config.yaml
d_expert: 384
routed_scale: 1.0
balance_bias: false
init_std_router: 0.00895
norm: "rmsnorm"
qk_norm: false
init: "normal"
Below are experts of layer 6 (counted from 0) of a mixture-of-experts language model. Rows are named router (the router's row for the expert), gate (a neuron's input weights, with its number), up (a neuron's input weights, with its number) and show model dimensions 0-79. Each number is 128 + 32 x the weight over its row's rms, rounded and kept within 0 to 255. Numbers have three digits each.
After each expert's rows: "gets" lists some tokens that make up at least twice as much of what it gets as of all text; "mostly gets" lists some tokens that are sent to it at least half of the time. This comes from a sample of Wikipedia text that the model never trained on. Tokens count by the router's weight.

# expert 28
router:098165139140088172087164104134139155129131106159129136118147127089121106120159155158078117108097154168145132139130123133126084127047090138102092138083122106130105094131151146082187120143160137149146046085120111170154201123119072079152156114
gate0:079160120146186106099120115173115070133108102151151124132155155117159116154110151109122091104131185147157161211145123135169165156170171105156161125090142085076173149084193127116118126163115166134105112138099096086092129120077205178090132091
up0:055155129171159148152141145107168085175079105157114094183157173089166106149105172151134135139147098126156113204120120119105105163140161065140176125119139161099134148133160083110124161116116156121089071165096118108147123122102159099135159135
gate1:155093096109085109134090100081138113114061135137162105169113192128172115090075078109090138160172168098185132168117171162167129136130119175120154095125119105134091107151132119148179166169157155146146148151099135119124088108099101148102116151
up1:182115085160086088093165060137129123140080161120160099164137134117103106068194130102133142121147150148105105144087149126123167076102133159175135158104164095065094076128108085200163106172075125091156130171126141093093104086131102136102085138
gate2:197109159155110085166124117132138139105132084123129169116135116152112091145143141090117146076172144092137115062133178208114143159123214091123192121125140087146121039088132182113115157126131132085141105102117171145127123123111130145095134095
up2:143073097128079127182134123167096130118133198152086094102091090066143116102129140111105120128110128098139137102186117127077134166125211039130138156205126124141089098108100167117114109143129126128148177144133163135108099140172121132116096101
gate3:105135180177065190139143135166170085106125147139140129123099126200107072064140067149110159139166106098027067086155116145157087171111077123122113090113112148151166194133158144077138181152119077124107085121118071129179108121118085174089163088
up3:105149143144162122155073145058154141158169014148137128120124089064173165169122128081188102121131146195181151164116112097124139158068175110112146123128117119091139102135134098158141112088117149169187121139144151137126116123172159102141122141
gets: "5", "1", "3", "2", "6", "4"
mostly gets: " six", " five", " nine", " 186", " seven", " 1959"

# expert 39
router:104091145150135173121150215091136142130103096110093115140132128142164120101155145112118126108155048133193095116093171137171071132096081110134180133030081189123158089164133159122161110142149115114126083112132122157112109074122163124168082114
gate0:142104120186101145121162128115092151139069192107146194095054130111092145139128108110149177143137130105125160122100140134137155123112134103159179182123079182140118069122162159105168145108122133122148131139155182135108118121155068163117090118
up0:149111104080120146069185119134121115103116170146115179139104175111086138143117082073144099106094147090184092146108158117138189123157165145099182145147126145139093102131160101105123114126130111121172184137151166102099149071164116162118112124
gate1:063190125176138148120131183125147114154124077144097146116091129167089127139110146105141094109137119116093158198108156141109118182088108152144114158169074181171105108156149188109173113114131143152114158156124149116147062165129086098174168082
up1:127100106116164145096121145138125111126178138112112204197136122150139152099127160129092144163130093124075130127133122112197130091144124094118160136099194084085093154134108125185122107149199132133142197200155104113076120094111131141120174158
gate2:094140066111128147108194116145155061157091131212129142110145095165117149136097141122113036118127110112124104049154096155072145137176092130074132109050137110133177115145107133156136204110075123117154114111120145140142082138087158122123119144
up2:179162120135135202121078120134196150103119123119151135129091145121142121096135160139176115104167083104161112102035155140134135128121142181211124070083130165115078115131141112109088111083198131123114126155130146147146153170188162108141133108
gate3:143223093131166142161111176133175217126074125088151134131133140155128156150166117146126201157126168091109159143104168135133101144099104176140093152055137165151208098133138124122159137191147154118143095132102082116147152106110110130108081073
up3:133093115070138081138137140086098094157185206092155169149127097113151117130177147102150106219124096155112133137113108097096191159165108142151193113110099088136115142167147114032099127085132150141104136119116113165152171073124120195179088124
gets: "%", " the", " Democratic", " Republican", " Party", " The"
mostly gets: " Liberal", " Social", " Conservative", " Republican", " Democratic", "ublican"

# expert 27
router:142132090145074145117170156108139138129087059146104130140154148109095083159162171089142178165103131127149138106109196157143076122104106130106183058070097162159126154135144172109211133213137143134110136128194170162131098109106119127137119150
gate0:162174128168192107108094127120121130142147210117119192097139186069137098152104138082131104154110115127125110061071091177161106131116139146086138108155122095129065080134171123090147154119180124110144150086139078099116055117100127147155105128
up0:143084087138167161164126117168113134131086082079159091192094081168129091114105176150153144153125172130097179128170134163121139066161159091146162171190089125167161173173109160177102123145134067145143108090137195155088160063094113149169141106
gate1:151101072078088147146146124116206143221147140070162049162111185074155164168160134141135144144164119137121154158085132163090154112120124166146122111119149145180139131090096118104087136134150104135143116116125145094102139148125138152157127122
up1:066175106160115094143123156119208128084065109128116160102086113160079120158078183164169090115130125106161111141093098087162178172151104112117122146153095117126198092132149122161138067176105153107051162120154117170084123142134126095158095058
gate2:120070087146100129171125098112131152162106108140104122175124169109156120130135079147137109155101084160142105165108085079198071144161144118082126156040082122117101082082077198065075164168112135176161131105137088057145133105156113113113085102
up2:107119104167094136127134076159135128126100102076100137167087075147133202146134116163106108139134110147118100155127130134102126181136109137131124129138103118080118118083125190153105133183144159146138125094090166172144128120154107092107151105
gate3:126139130179105158102068115096194159080096163082140160134134122087057085120136135145110175084075154086163150047134138076106150177129110114146135104077133058106154071110105132139093119133143126148119112119109138133166152118198147089107141151
up3:151177099126088117201120129133141093163130175200069110154141138082111129107141100133130081134146101109129114100107145143143153066079128122108156198158149122137108195066152118142085093130104102145121146179092141090127164116148120142116109132
gets: " a", " the", "ian", " American", " former", " first"
mostly gets: " professional", " politician", " footballer", " senior", " young", " basketball"

# expert 12
router:108150102139071115140149145108087129157144108126115113150146157124126115149090141149133098118106113145116147134160155120195043079085067130115098067099082184157205100107099152097136121166113130093189092108185125126107149125093153107148114108
gate0:138114147163173154088137153106120127180157109193104181175125119129117155137157112180140146117093131116126091158070138165121125199157150171172166091070153105153077130077160133133133169143106146053159088173125154118104189137111112121116127166
up0:135156063126078103139120140144115170112114154089141059109102125164127142122056083104083123094125166187147127155121157155154220121115085111113122122178115157122069149183174102134162145159089087134173153125087122100146183166133142146159164124
gate1:124131158128110110162160048128091096116118134128117127115117110129093107118124149147182131118158130083125096100111109103168122127122127100203145074129132166086166111127140162093120086151185171145145161112163151157105177076112041134154197138
up1:114127114116066148134147099073149108099133166079130141196089112180181078138133086167126134110178187142152167106115108130185135141138106125125080148126100163087148098146131133126143120152092142127144115093126102117096137123103144103165128120
gate2:160173178120166151108136166080094114146129097185119126160134181143119096149169145174130113110166130140185137143188121169139090141131096068065161144104145122173068169099150116157097132120131134175148137137135136095067121155083123167126176166
up2:090136130139121179125125104148200176169149112177104133091108119181130097062128118175153102123173118150081093135131147140114105122105107137136140171172133135091176140189093146116087108099091072121102147130134117125100117152197122161122045148
gate3:101146119114184128090087137119172135184110114108105098177106151135166097162142088130117117080161141154121150158129072113088093167075159146099146101110140182086155078134112159167140084076085080122114099078179152159125130104160109127156128138
up3:110134184147147105101116163162060203182098089107102112144129136083180131160210085059108127098065133159166181095123122117154174147123128120155098031142133136131133093086134141172150105084164099109114154101154144087101125126196133123146138143
gets: "y", "in", "ton", "en", "ay", "ey"
mostly gets: "adel", "ford", "ton", "anche", "vel", "inson"

# expert 10
router:110146133156098138107156127168131154132126092123152104109140115096102103138155163135145134108137108123117037079148136168195101106171101107155130112126128156147155078186115171051161148145165134123193116119202200191141128094106095074132073134
gate0:147111104177152128088100132141082083079118071109090156106129155104074083144096123147172132105127139121136152129106089124135091121137067153146148180131169082202103069160134129148089108113124148155084154118127156088080155126121121153138109143
up0:129113134181124059109142182144162075135141131126176162133117169192137130128109109122152121141140119080152159095133110044159117139133110089146142105157062163104140113102160145134134097095100146143100126115078164119142145085161181129112189136
gate1:106177084137152088166091163187146133092064138097117128099130091098183082080136126057117082125109158168138147136084138095130109155066142158093097091104124133161115123063097142117104123057125136110116119103101118054123113147078112173158113151
up1:163163123129135071156158141097144098078083129151078119146100080133075068103149153073171159084150121146121163132115153055087112127136159165097168113122093129122116118129176131126100115117097077027134143103102112093175120173136168131183100168
gate2:113146152143133117160221115153113100075127113131138124096131121194152076146101151169151127116108106196126171131130174117236087108126164098104083131120158105147159123128160114135098123131161112111097108142152113165207167125134115114119127125
up2:122126101182128168079073183142161123164124075090149137086115145041135154122152074087107111107129116095159104138101081151128165165137135151139174119171080134109140109138126111066163114144109129150125122090109183099132111109160124138178130164
gate3:065138142151167149169100093122213142145196052151119092088163146152155129148133123161126130151141102081119084123188096123093150127068114135179101075155121109156149105168090118068139183093163139115141149120093099079123166086129119119144182096
up3:125111126137141111132154096136152173137137082128075196118116106146140114154107145146177096144099206106173123148131130113157160151105116157108123148153098086147146174147115125130175146144166082140149096056138174146181153080103096172182176142
gets: " in", " In", " on", "In", " May", " October"
mostly gets: "In", " January", " June", " December", " October", " July"

# expert 7
router:093103068158118150127129158121144125119147121157134130151151158109162115124165121154113136116105190130185100099125162132207079132102165088116078116065137126105140114157141124096136094172157090060172106102148130215123109169122092087186078102
gate0:093141131141177094118165185130094122111129091112114079113138149085154095046190122118134164111108121120132182159127095176071133146107078140163110103180144142086146115094115110080100083082173135154118158133094097085169101156131162152085159144
up0:130153107146156110133168112102159156144100104157154143121136120164125167133151106109116160091147124110130236146132116144179156081125140199113117074167156142079167118135076127175123093123117134121072137115122163145107125110119111067091133078
gate1:134116150110126133094120147150097116130157155128128087095121163082158117150099053117128113155132127108116118136152155159073129129115175127083124105106097144098151163090160153067134129145140142165119168159139129118196205106113130144128162197
up1:149094132100129152125135146159111169172135104070123113188120100106142081105099048187158113080167095165124117108123113071058197137116103123196132155114124083228156132106112145228106153160136088113087210143146086105093153115130130127084087138
gate2:148110185062132108122141154137176124167091131167163175096163105115163055123193132218110129168103130113101107169091088096174142111133132115096133133156114130169108125132114102054160146090114124094124058142157178108172174090120152081107104082
up2:108147153122156146105109119097143082108126090153057181171162140137165184129098138167031092182174116133177172151123093151105180153079146141174143082157111162185122071108087126111145128137150155117144163173122138140168122082186163123097123128
gate3:176110120127086103211157130129120069081121112098125159067116144140078156134132071179140160145071155164142125157136166084144077101163128141113180106094079119099091137134113182202146142134175092072126080129180134121145151091169153157150125153
up3:129168192097125074156147105094129103114093119152135139064147147128186168207118151176137121096144196137091084110168129151152075114113164100130136206142138091098150122111109141175104195174111151089128102086145082129094116129075134141165097126
gets: "and", "op", "ed", "ine", " hand", "end"
mostly gets: " hand", "aff", " GB", "and", " bomb", " veh"

# expert 17
router:116147088084082171057171117117102089097142119103127110134149094097100115094156146123152119120124124109095101057126164139172092142085106126157118136129076166123140127100138125059185121187137135135188085094208123194108111178129100091139136148
gate0:104131149130178132098133148130073137110191133124088083113132095109145097095175094119133101155050166136129130126149144159099164110162171098090080109165097122097174127115150145162148176121090085110127167069163123064087105139144101174152154153
up0:122126098120109116156126107125121161187076086172156128052099167226137123104089137132130174161158150127104098173099082111168136074115107179192128119096125097167109116161117128191098134173155156177122104097081124161125095139152144157135114153
gate1:073128088163167115119126146174140191086139116133082119136122101127150119109156140094110093111132205130136197126118135125109139151148112093135170145184065107150116186060125084122119108106140113140141099079082077128203114080102122080199139176
up1:144106111145118105142133102124126084159178096065100143109130110125129177152131114199177110152085191173126145156138076095206039095129123154115123141124147182168081074149108157050142148142156206153095123100100140157126055085156125162112124153
gate2:080086190127127141127144124114086115123110169104128105196114116123163106207134107101119128086176136118148126169072133173160125134084175084150127180135121103080174109130132064171153123103131182087089126166051115098091127133117182135113139120
up2:102104184134157101118129129113176129147126167081091130110076167167159080047093116152138183106144120104141160094135114134134134165093082056155122189108098127171146127097120138108068156127107097150149107100122130145126121082154197117118150090
gate3:099150110175126170131153131070093106171113099148109136134148111174130128133210149142130040081108170087114148134107091163173138133104130133118153156106106132162156092101177127042151092078171147158149183126161140174129086121154076174118114108
up3:146073128072143100119130099119185098090129162146122117137146139130125146139116087103115198166124145154104063132165174168120125097149166159103097109155095145086083151160093179180106108129105141087095129089137148124104167112134130085125132098
gets: " of", " to", " for", " with", " by", " at"
mostly gets: " against", " with", " without", " using", " among", " for"

# expert 23
router:133144099174108110125117133161108131127118088128121095167143133124127110101178107162128113072116140115179106109092175179142065215130105084176109135151098151107155120181173155136134113141148107100183126153143080185123088196093127081134182123
gate0:110153058171099124077214167117161193172114122160130091070109143189118105118079176090136077128096107119089085132114151148123125131163125137129128158127162156195125163168127120064189150146108159114130067039111127150117139089054123112114150087
up0:117163145149138118177140111069149186110128033135177174120136130145161070159105105141148129056105141189128144098112047096164131103149167109168110106128121202166133142136078150134146151122139132161118100140174071171132113081199115074148138096
gate1:115121120120118068135159135150091090158124181117118134117081149140073104124093113127106129143110176163065073156107110073150094098107090129165060135054135119112155106155144096085165212130111184138154109163138170142154108091062151157113134135
up1:131162068104117150137181117164123144118171107124153139049153124124085100075114089115184149147105141133129125149138147160173124107143127172116092133110127182155147124123114140137152142130154158125187117142135062073157205102051115096123114163
gate2:138155132137107171102154093127124133130187104119157098101194127114089135138082097080203186099090140130169147122153151151083173114159099067108064116108094175087148141192164075134082126135102144122167141115109113130129187077067120145125095095
up2:118151164154158086141138097150163158129082136155086082053116188154124060062157103133140132171176097087112130073136152095056051171171155193111167155185191118173135126100107111109187120129095122137130060155154124090154100138197147124099099145
gate3:093151122110149161072111122111170140068183112084063156148090117184099154094087131153077088104139116091193121101112141104145107136166139138102127131165102119080154134102133169113088108102179215116123075132132158130104108097107104075114163130
up3:077144094128141120138119164137112145071138149132045079142152094123114131156156083089184090108111172114137176116156146118111134060118170084090096163071131123136128169073132169128098130135117117149140103095159109103112166102129162190122129139
gets: "er", "it", "t", "ber", "ver", "ter"
mostly gets: "ber", "fer", "ft", "ver", "er", " higher"